config.toml
hidden_size = 384
groups_per_token = 4
num_key_value_heads = 2
rope_fraction = 1.0
parallel_block = false
warmup_steps = 358
schedule = "wsd"
Below are experts of layer 3 (counted from 0) of a mixture-of-experts language model. Rows are named down (a neuron's output weights, with its number) and show model dimensions 288-335. Each number is 500 + 25 x the weight over its row's rms, rounded and kept within 0 to 999. Numbers have three digits each.
Before each expert's rows: a language model's description of what the expert responds to. This comes from a sample of Wikipedia text that the model never trained on.

# expert 16
What it handles: Digits, ordinal suffixes. Digit pieces within numbers, scores and reference codes, and suffixes after numbers like 15-t, 8-pt, plus century, government, economic.
down0:505527482506468501467483490494498440523447510495518485446487499514534465471489495528491498500471485537478524481511460473486527436452485507498498
down1:530489476490510494524469469513528481507473482430564495487488487478483541520504478523499475542494548512469510551509505499508522499491456501510508
down2:516545485505502503492487513509482531510487490468498488531491495486501533505519526508521474505497514445495514520510496498507492495515481446518532
down3:457570497489496478501475514514495496513506515475468530494505521520502482526487467478486512446494506484497518462481461471479512462513528472525548
down4:518477485481547483506538448466528478482476492533483507498461491501503520517495453467502502460470485491530510514479487431467462483485481498468509
down5:526512475519494500539496493496530451519482523488516481525459470526517490525502504514490485559515510474504472531476532493456518516477487481505515
down6:545473508477486519503476483484509512472509524500546489529500497509529519535488492447449537519468505499460478553486507501515511474507470529513457
down7:500509497481459464450507462535553548528537535488504491502510508507485503503531500472498488479503489491535494514502484553504483512490517495460496
down8:528492496476545507512490507533575515515461500521496485497517488500504489480514527521511497499552515470459469497480477457508496506519476523511512
down9:520525458477498526484481536502477464497482458478529491506501492545530472460484485478477505486516505485523441488501503507466463515503513475535535
down10:514529519474541498531440509510488517524531509508474486516515469564502513494472514525483476548492482513490504483543500482489480515532501482505533
down11:481486500504547513520468475510514510479516491509487488512512516487493456554549486493497508573459496506505498508455480533455517525513504537532493
down12:559520461494518490496491478523485501509534516523483523501512465471506465557512485510492496522515510463527491497486533503505460501502450490536485
down13:497505470518488495505499505500509526452548506516473499530531515502529464521479460511527511497505490487479518506486550463489494474522522479481484
down14:533551531560485540483534489541530516495495503501516524538500488515503534511497483459478500473470522466491490470516484526488503498499544501475431
down15:492540534524521539499456502491496448542482449481436536501515486525487507500500506491512486509524537563508527477503524496509479522511509496485462
down16:549481512435505478498496494518561476528480544455506503512487506500455497439511541496481505480538479488526494483484479502476471507485521508514496
down17:514428505455520470510507521472516543471473503505540553524521479497477468439550463457464493499492507471508509501501496506501514490519494471532494
down18:488488525533507522481473507466490484532517525502506497490531525516482540497470484487488476494445490514486508511531460488483541496507486539485534
down19:441539472536494515506507500497520490478532481474502507512496502537490485491520504497432488466571481466539448499495492501496506474519504459474495
down20:462459492511524497521476511480499441487490468477540517554492511493502487478503488437513488476424505497499500524460475488473514471493523507530521
down21:464475522504540491519523516500504515473501494550547525500499488524557483492512477457497511529530503523460495469465488510482479532508523492528502
down22:468514530480498562515508496484501459501498502484486490495512496539516465515454518479488463543490511505526511534488523490504533490489522472468533
down23:507472471501476447518527531520491530496524510501480504498522507505510480507514460516486484507532465534486539475521527492526529494543504492505525
down24:467524499506493546517492501469516480493465501488478474512524467523510503458536527512449491513570500557500514491503473509513501495551533434498499
down25:484446524491498508502490503460542537460526506466497473484497502501458495454567511505499481501517506506488477501511518519469527528507486541549492
down26:535519486492510512527471497496539511502491525511462491505454509489486472535483494485485510515540504512495488481467487492479480507494500491542479
down27:501514489495507483506525488550488497496519495519510509470492494502499462519491516470476475492530463531491508501497511549505479484479445524565539
down28:501502502495492515514495522528528498496513500502510465476521487467510481462483490506538480475459482500534513481480493563498471474471518477540516
down29:520472520483491494526494509513482499486502454514517487463478516511559505459518483495507522530489540501502535490481531479510528506511489543510504
down30:531509490550484509481526465549471482509482511497499519501497489492434534498478511540489502525488513484462531523498512504534466488477460487491462
down31:516511525526479471479502480501525509495502486497451484507429530472468484529505513493526509498474502530492462515501516513497499522470471521482522
down32:479518450510483539493496501486506500487531559496464512494485518479473540562482511508484528526471515454530526515491482547446450491499539442488473
down33:545465543477522507559493562509471502528517488459499495508541466485490490514516505464485445498510486491493471508555518497523550531489464476492493
down34:484509514480488519489522512511518531513492479470528474452477495459438503475533456497508493507506518481519512471512544517479479482531531491511497
down35:511566521475481500541485502500501483484501501473498466506539504450482475438483512528497508463518499498504495458504508488517488487486510488495494
down36:523531492528506464531483476525497521538502500515468487503504512510493532479511498540485553531570545494525510490489482511525482521510541479456462
down37:470509451490468517504494518490496489524481536509457506497507469484516536516487499517516493505488501445483513505501508503501527503482527499525507
down38:505506519476492540503478553495510476465509517516513509493510491432501514499485494499498461513470535508460528472479465492538523476498485490528544
down39:492487558538451424491478475512509518501508519514493494492457482527500487474494493501515512513562524494492464486455550442496496495502527505469495
down40:547523503547469533531493503490487441489485537477502457495487506489474499496529502499515501507520508505523517503511502518509515478485493528487542
down41:458483511504466473458495497508521518484464447515486505495490499479538521490527491524487491509564519546498482490499522481480528484511505519474497
down42:529440482529481498484517540483468493470546543506522534498493501466485556492569473502492469523510495480470548504491534468496443466545449520487449
down43:472501474519534506494521507528517514489466495487539489478512500470547530497510473484482503505493546508522563550519546492484489525489519470471505
down44:468546483491508536471514478511507514488512493506483551530524491470512548511501484511488457453500505511566495486534470507475543493468527489501513
down45:466525536483490510534487532525500533494537474481538477494531504477505513492464446480473503493501478499500511486505498533505529506508508508496515
down46:498522501534477482465497509455534546490481499499473520494524490527465511457507533530439445510530510545534508482475485510458483458521486458480503
down47:555495497478490470463483511484491521474493502515495500508482492477504479520500462481522489550495500470494441520472520517483487519491482536520496
down48:498471478473513483499465483488480499462563509498506509490513505549507521531522482528509503475451472476566470485497509516494500487539520484479494
down49:543520488552511470490498488485499541497514496495491480519508498484532469497518524491494489527486488547437497536485502497508470519530515487486514
down50:516531505494491457510513516510525483504496473472519473512506439462497482446511525471460486497503463528520506434497495527508490484475520470531529
down51:493478488501505514511524492493457486513481522504524543494505443488511501471565548542530503498519470511490485485479505401485486502500478534513464
down52:507554472509482506485500472507528484565538543527494508513505493485495506506519492547502473512529491475520486471512495532471474503476520508524484
down53:531540501519508569496489527496485479504502540497471491492525519494475496535472476457532508494538548530475517499537492519481520506487512512478515
down54:478540447493523531515496454480512478472511438528534513497522507459504485502523548482459517540516475543527495482530473499499500522486501516449488
down55:539524479519475527496496477518509500511560489538449488506483486529474483484475523500494542506512505488496489472515570471502459498501486498466495
down56:526485517518497468596510515498475505505456475510551515509439514512536478496520512510459503460491477503513461511486505523504477457535520482520518
down57:513537482510452527514497504505494436543473527510482504452487477526504489541493473488540498492536541476519503449505484488452473506491504513504482
down58:473489488542485472547464492496516516507494468534482478550498537505518504514517540543503526496503492502478513520500537490482487537503533456488471
down59:485495489531478550465519502502491504482513524502532539521555513452523554463515532508464497487544493519517533497463486526503502480505511432490525
down60:512486481507511522491515552482455477491486458493488447517481517542529516481478517526558490544482544520470505495530559495486486521518504547528467
down61:494473521491489495531518544479498533483483506524498497482548525497476504483470542526506511491544485504496515477503472509522486476482487517473508
down62:523477498482496529513541477511480529478529493509480513507507545506498511554479502494467488473498512483500524520482520516530452507527511472460505
down63:475456480462492480548478534526468473533503527477534478478533491484512497492534485486456490467526492472495536475467450497488492524517504499487497
down64:533529492493509492476493556465479478544465542532468514493517542508477526504509439542532519483476531473517493477479513517490467505483487455487499
down65:502518541470472501459495486548543478479473493539580487506505480548523471526514470464501507482489451505521524481523532498462537491454533500484500
down66:516492503488484500457433506473521429506491519527474479498501464491529485457496480547499470522469507502449453518526519507441493465553518504482494
down67:526523468521510492518532536473530578518532524480454496439495504508463564514520494495481535501467541489524475523518496510499490513574528471494517
down68:477478479471464509501539527492519546471507545520536469473515505503516501527492488466477509488473473432486465524486471505482540492491510482506546
down69:498476499471493480486458478509559518504497477519497509536517524482540480493443510552550497500454513484490466519473519497497524482519519480491505
down70:508515504537524509522494514492500476478471436513444465488486502541511540484491439519513488441419505501530521476510537476500480522492529480479480
down71:456493465494528510508494503580526528494507525477464465461558490479491440524431504458510543516531494483482477501515534526496503480509499483521461
down72:514543480458528478530515486492517458498493468518531469514507510525519510482534482517466500468508513512518498493487426490484525522526537514497519
down73:467499490473500484476512482502425513508517548533518513537490491475512488560509528526530489466489428451502519508525511500474486474480488462514501
down74:485456458535497512478488507510488531493529459492496489530523537523538461527464503509517544517516530525517505495497549488498470487551476504464476
down75:501469451515508496523549432493527524487518507478482530522494517474499527499494500476468505490515519501508497535486502474500503538512530507439509
down76:510540527490475461529500512478531513493452489512472510508463476550479440523484464515500496505516503467486477518499499490481502512498452531470509
down77:474526521492486502491479490521485522461525469501478467502485545491457543515478531540466473509449520514510482541535525484488460515510490494517473
down78:454470478542479516476511433498510472467530502473488508515493501496521529498478531501475509479497512536532525497484464510492478463488567493451502
down79:522472468513527487501516469505491476515525515492509488462531503517457532545493490508532518526490494496494565491508466480531476490511519492508443
down80:502497536493522488527483517471524507478514462480508534533520511461478538492498519490463531520462519517520473500460489528550513457524482453467509
down81:469492501517501486465497547475488480483468506476506530501483484502477556470497455499535541476495482512497506545528581502478491498491490522499514
down82:553511513487523536478494459535536503504519482428490502465499532464507536497481482510520538493496529470504527526509514524510484484467486533497475
down83:556536460523503425530463527490533488503482494467509531485472483517479520477510527471541495499469516425485454481522510501492471535520470477516477
down84:465500505502519475481505506495517469486509494460532511514491518500493541498554514485503493473498468497567506442492490502497541505502471512528529
down85:497490510515554417484494470510523541471504481463504472519495557478511495488527527515527478508430493494493540531506511520548508479521510514454479
down86:512526463505515525513510482458499441459518523538509522501524469519555493483489524496503477487476461524520534483498539476501451515505489502493489
down87:505496528459509522513516506505525500496497449460530497522496459491542472494505460512461490462478495512506485482471491479494476499452507460503500
down88:545518449541487499467501516462454488537500516565490500480480476546479490542514522508492495470478513481504468483473515445455529462510503499504492
down89:481518468483509523480496516483522490526515556481485505544514495571470476526562495567488518531526493491469477499514485448421494464515504467492505
down90:504545496514484486503498502473527459472486464490477504584505506466540463518469479484478474464499502508514538518504501541538522490492488501519521
down91:484472535485525434497500523542531516482506489479478515501489504480498470483435509485520506495481485482524526517517489515518537503471509531549494
down92:489580483514479489490519450505522509463499532498498481511505508474481503519526537516486504520529491481508523492462540546493486457504516486489476
down93:500508497502515497486480489484482562483463488519482496459530475479460514569505514458461544508517502531488500519507489492493507521512481490516547
down94:512500524554507515474507499465461491528454455527495501519504539518481487505536498517514502452489551505454477494472535476464509473520544512491494
down95:507468516477476510533449556519514485492472503499493524476500477517477502503444484487503488525571555516490500501465492496480494531508487480534490
down96:520446492472502505507479488508468484568468519490513516491429508523518485516508482476488511497493519483476430464472488509479534493555532499478510
down97:535492510521539513492493490486468495500492512525526490466486527522511505471508521440492554540509465529506486456476523495507514485479527546565500
down98:498499510453498488529528520496509509517462539506501539501478493469508503505504518481515516469529441513532495487487523514449491504494539547503499
down99:484533498472506532474468520487478523537509504482548504506478476498505527537468509522528479488501488487501449489516519531463481515485529443518488
down100:494443469506511459521533542497502511525503512480473541488501480528509495512528508534467523507539493499486475531450511489504487473516502528506512
down101:480513513478479518484508556488498505507481479497505447491513503477493517513488512501485487523525492515535491501511527497484510514486505497476498
down102:481478492502473511541510508485430487481473491512492470461494494509484485511516516513479516544475472538495481527490489486484510509487497532511455
down103:496458521521510455492497511456462550460483486517495527543509543520521498500496514548535486521435492514481497473489503496528534474520502497490509
down104:518488536538493486508501487534459526497466495514518507508509533498535533511466541488532498502517479493447505530500522494535525535482497499502464
down105:529478477520527527448516505464509484490467502474492471517508485517512504512561464479538517499466519486480475525487489499493504508536511522451514
down106:504507513540533482507532484511497494500524480524507472491462454443502496520516502528485496509464487472521469479462526524481523519457496479508499
down107:496500489552499508478491496466487556494543506528496480472545487488487510539520528522496471487462459489421517524482459483517478495516490516484513
down108:482482497521475523507515522473532487470492508529490528547517466509532543483489501530438528445487488486518547498480483492490532472498535467464476
down109:480490528497518477485491488499519546476503491507491423460499530477497513470531472498492491482491552540482495474476486530525506504532532496461503
down110:504448522508515437471441489474502487493515460502499496513469499488536463501547494513487464465507512503487502506466480479494471497535458477485527
down111:520502514496510462493480521519491552535511469502523494482532513479493497522484501507520500526519525524496476484521478483546521500497470495516512
down112:486469524513484509536490496488486473510499494501520483488478469489497503462486488475521487502537483506464471490493508469488506467549487509545452
down113:533544511526474503514494519510490466514499506509527539466505488476516483497523508465436508503572463500537476487483528498497513487496527483519485
down114:477501522490462497503503524514516497449508499554503510498558472483490509475491524504506515528462528482495488508488493480480507522472481513517541
down115:504508477491483526497518520457487436487463478538489503463479483552535500512506512448462535511552494519490457506509489496473484516513425513500483
down116:513489513476520490508530483480515481494503500506484523510469523521490484529483505510521516476452468472519523515492498483524455489462487549506481
down117:512517491507532498512456491514523461494541510465455494491482539485490482532468497490559463530510499530511552497509520494512453535503507504516495
down118:528506496484504518480481516532486435481533488494484486510533538504553465469456492519531501520510525489513521463466485489526522508504520509531475
down119:511512516492509487528502458490522510521523512473502479523505539442477485521479492421483509500461536504454503506481462487536528536445504513487518
down120:497491504544518485462495487494540452520485518476481515525461501486485480486518491515536498475523502499542483524488530469483509503460491521473467
down121:506503461501496546524495569501530506526502472449473481487518475511548496493515513523496495525435505521480516516504495513473518523507491530499496
down122:539504515510516520484551525540495528489525510492543519510496565457537513551519510477500513515525484455513495483424486436529486492535488520489504
down123:531517493526490499504513521487513493502476439528493483478512487534462503452519521497480514519531501487482508518494442524501487523520440507544567
down124:497473484511490526461499490493481486524523491520512496486483511482497501573451504491525520496504486467537497482508515472475488499466520521496453
down125:478453448545504471487490491489479479505517500509507508477457503542501468495499473491532535515522458473491508470505541486463510471518485502490503
down126:503487477486515521495490484505503515472433428527494451542488483529542518499508486487503488495503534492485506475518541472477495510481501526481476
down127:488529506514483501517503529523491486503537527481508502461467506516510488517484475500505468474476478491484457500540527527466535521510502493503502
down128:478525486492527476497486483509470494519523498511523524506435498495472494514448489477497504497460514468546508513518515481448515512493503498517568
down129:479485490524507505488519441449503507442499494503481517526461484502433500455536486531451534456529488521536480524453555500481457486505504479457472
down130:486489498474537490509522509492513538540474496508510491505501554508525513511485473499483506436456521474520502481474509462517542502519505514519531
down131:511467493489478528500500496526510536459476495505527532520465472494482533492486509496491499406490493507501516496456494481507492523459474474503531
down132:518536464515455516489492503480487454512461509511454545536512459563538524496501458482466516497503496481538508485493536528478546518506533524507506
down133:502496436529478516501463517490456482536478496467486530504491515506515486524451459487512523538497558483503487500506486508454503468541526491502524
down134:490475513506513480562470530504459503479477526492507499521503516462512464459469496522485498491511473517497477494541496527502477502502508479556484
down135:510517531507541467518486525544537522491509490508517540515516502528501483511487450490490477515494520444475455481536489453509495502504491524535473
down136:559532532492457537526481496487494486508493522532453508497517509516490511482500445499530496444525515527514486516517516475469466505536499502484529
down137:507506484523505470513493499521506513550484516443497515474513498504501536534518463507534472502487523474495510500471495504492506509509472509497469
down138:535483489503498482461483468510508507505514499522466520507506495491505499506530520530478503482532530476484511474467471483498513491503524467476536
down139:516519475567480485489524517507499529475469523529515515522493494502457498490491482507475524509554501475496524449505516501458510501546468489474496
down140:518475486469491491507488499502458500471524514504507514529487503487510511532429521462523499543504493492494457522481465481540445490475469500511491
down141:510532490501514485517491478505520499460561452513464478550495509493533502512480504502501513505489556527519523514492530488490466523480540491482477
down142:522492517483484528484504528462501529525517477506523506496504477483500533469500524518501533501507487528494500473484495501523484476509452475482532
down143:533506502520501521505482496495512511477483473500506511518490536484576532492517518526506526526522543473477488519461517516534460483508507498498481
down144:455530423515493500496567511459490499508506520496489437527521530482488541487550514552497477516515455514487524543545478502483516544534469515464539
down145:539488512481485541491493532498508492490487494485523452480483442520467462482530504487462538493486454460556463467502537510510504500479542509511533
down146:494535492542490518517465493482513511483547498489502456513501480500550452500472492516502538477511449489507507515501497540529456463493464455474504
down147:496523536496500496483485540490470536542504521465489557463526474502479496490502504527506464513510504529499464497521523521506463494534481474510495
down148:459456526556507481517505484487498534526484482476525492515530525503517476491510507486507512466497473533530493512510510511493484514488518500509510
down149:473469469467512555492464562513466498502510506505547503490513501490558468463472483519491495491466492506522515474476461521537504519472513489547509
down150:484497507487512548492459492505515497451527497515462511464511532464490497497494515484499488525477537492430533510478482506542487473482456482498512
down151:561532518504507484528469463524498425508560487507543502555477503517534464480497459477511482480474485489494505524501516485505490507475500503525515
down152:456498482465536501471476508544504517484497489525523503455522485496500491477451497510559511513515497448491449504515485500539580514468511499520505
down153:530501495524479426483478505474507564538532509478502522506547472468516441520529487557522470491512479458458506511532545524480511545486529506468457
down154:523537515479515498447501508537486489490526498470506510510500501490473483521483454474495513492415503490477514529475502439526470509488467514498486
down155:498478507544481483508531485503502506469528487477510460444499506514480492462467499501488547517498517529497492497491511477501458497512507488519477
down156:527471483518500550487497444455483512455513492544459516515507496539516496527519584505515468508450490488506479533501519488504500489470515473506483
down157:566516492506569479512516487539542491544518446519538494508519536527529514494466509491503518513446559464511515527501541492493514468470470526483539
down158:459511502507453537517490502481539466482492510505473541456510487528499511526481491568508518523479474497531464459488487507481529475452544493470518
down159:483550485512499494514457499520523502528527485474478473485507537509530492481542491521502481516504519514486544483526468517506489482482474511505506
down160:543526508493485493547524503510508466526493537486449484451473531539496456511490490505507536538476499476451448480483500514514504478481505528479491
down161:497519489520516479505515523474490519513467532503459508462491471525503488523525494473524470521520523530529516488533573509480514530548492500497530
down162:468512512480505506503501460489490480492512514439495548533465566444511513484513486510470480462480486483512510541488463540509497498519505506506512
down163:493530562512528490503480532483525529508514454487497475489499521518496490469526512510483486485507514556513479507502479530555501484524482477522517
down164:515482470517559471489498472514465482509495496493512512495492522490540490476498488514524490498518499488472538560511496488516462525526474531486507
down165:488434540492453479470513510535502506514493476517539533461500536479510496492494482518493534438495540500458528470499506521519514499538511495473482
down166:503496503497503564494512530487503482498526461515511521507473506465489544509555500539507518505443530519458529539507491512530472477496531500471525
down167:519498499484489526473489500500549506505508487497467506497512491504494468470492473492493503540499478475527507505481503465472500506524442555503517
down168:494531512529491482517510503527532491499518487495505492503517483509486508526493504498471484486501511494489495483502514535508514535486555489473484
down169:504492496524481511517451499499497488492516492482491469480476526482476500481495465525499510549496499455485481474488509531477514516531507477524530
down170:468537498469498523462498509524443485510507458481511473495494548490497507497508475566500495565430534480455488508510513534489517487470521526509485
down171:496495474501485479519532497487510491502491486532520522451498491527521495429549471489552458484478473484530507491502545500505471471501504550493506
down172:478517510451445466541529484513519514525506491470542500490552504427492520477481521448442484507517479513531508486520465540539514496489490493487517
down173:500504472539513521474502533484471499521451515506536487497503484488519528500455495463457511477573461495494494474471499500532464495519515505498483
down174:531507483491475518462545494511533520522498482497526473525574519495496524468492514504482499494478514507514550500561474479539512510484501489534536
down175:492518471515507521474534485555507459502497559493502555496486451493493519485476481504516454474501516494499540487492548518469518489467481495503507
down176:452449497490478505510469523491487532496498511474526519513545503457534460505519501505472500441487472477527500496484514498468477471524527490464449
down177:495504510510484550446522486500517469487463490499508481503483493517490515504541528545451524468531528479545523494445469525490487510499558440473509
down178:503524464497510476488479465505475497508494541517505472505500527506491461553455495462527498470471512499548524510470503491464507515450509474543513
down179:461466493436520419505521477515520508527505489530495487488509458525539475501502489479515525445486514451584465498489510516488507503491512538495457
down180:515554501494515522500522513528485519485478515469458503508564497509513520502496499482542493501517524503500515467518523496455503479520535517510518
down181:489497503483492514498506500476483449518480479511519488495482521494521482518527507531485512525488518464509467483486493524490545527504496514534476
down182:504513503490541532487510519512520488521498460484508462511481480467542473513470505486485518482445535502526530502484560520519475505499470482522508
down183:423482520516487494523451513499487491481472485439496470480486482525524498460561518492497494467458552497501506500504497543498565492502542508508498
down184:502498529481552488512473517538449499468548529511504500474544520491510502492500468497509486465471500525474547473505478564569540529470450507523495
down185:511474493486521530456527456494456485484511514520501511484514529561496478522518520508501507470549483503480526501467509523479509451496482505478531
down186:494480521504507492483484512480516458520472442483508458465510486508449526490490480473494514503450558501505523522497501493525494524534534506470506
down187:473488504497524454514501509486475526496538500482471499480477501506522507538453449451496502491524501499522509515517499469545460514525471493490503
down188:549515522484492497502542521534525511482513476531492505495521510494490478492460476523536511484472476495476484476548541495510517482464475540481516
down189:481512481521536509474516495467489524515534509501510494516495528486473514527498484488474496493450523500548523516500461495542504500474504492485494
down190:511495500519524523510529516473472504504482499488506501471519546473495488523504508494504482510512506488454515507516489482477535494513514533492492
down191:552487514507471503552475477543539506512490486499507467500468521458535486489498514457463494493484485511523528509525492510533486455490536503410476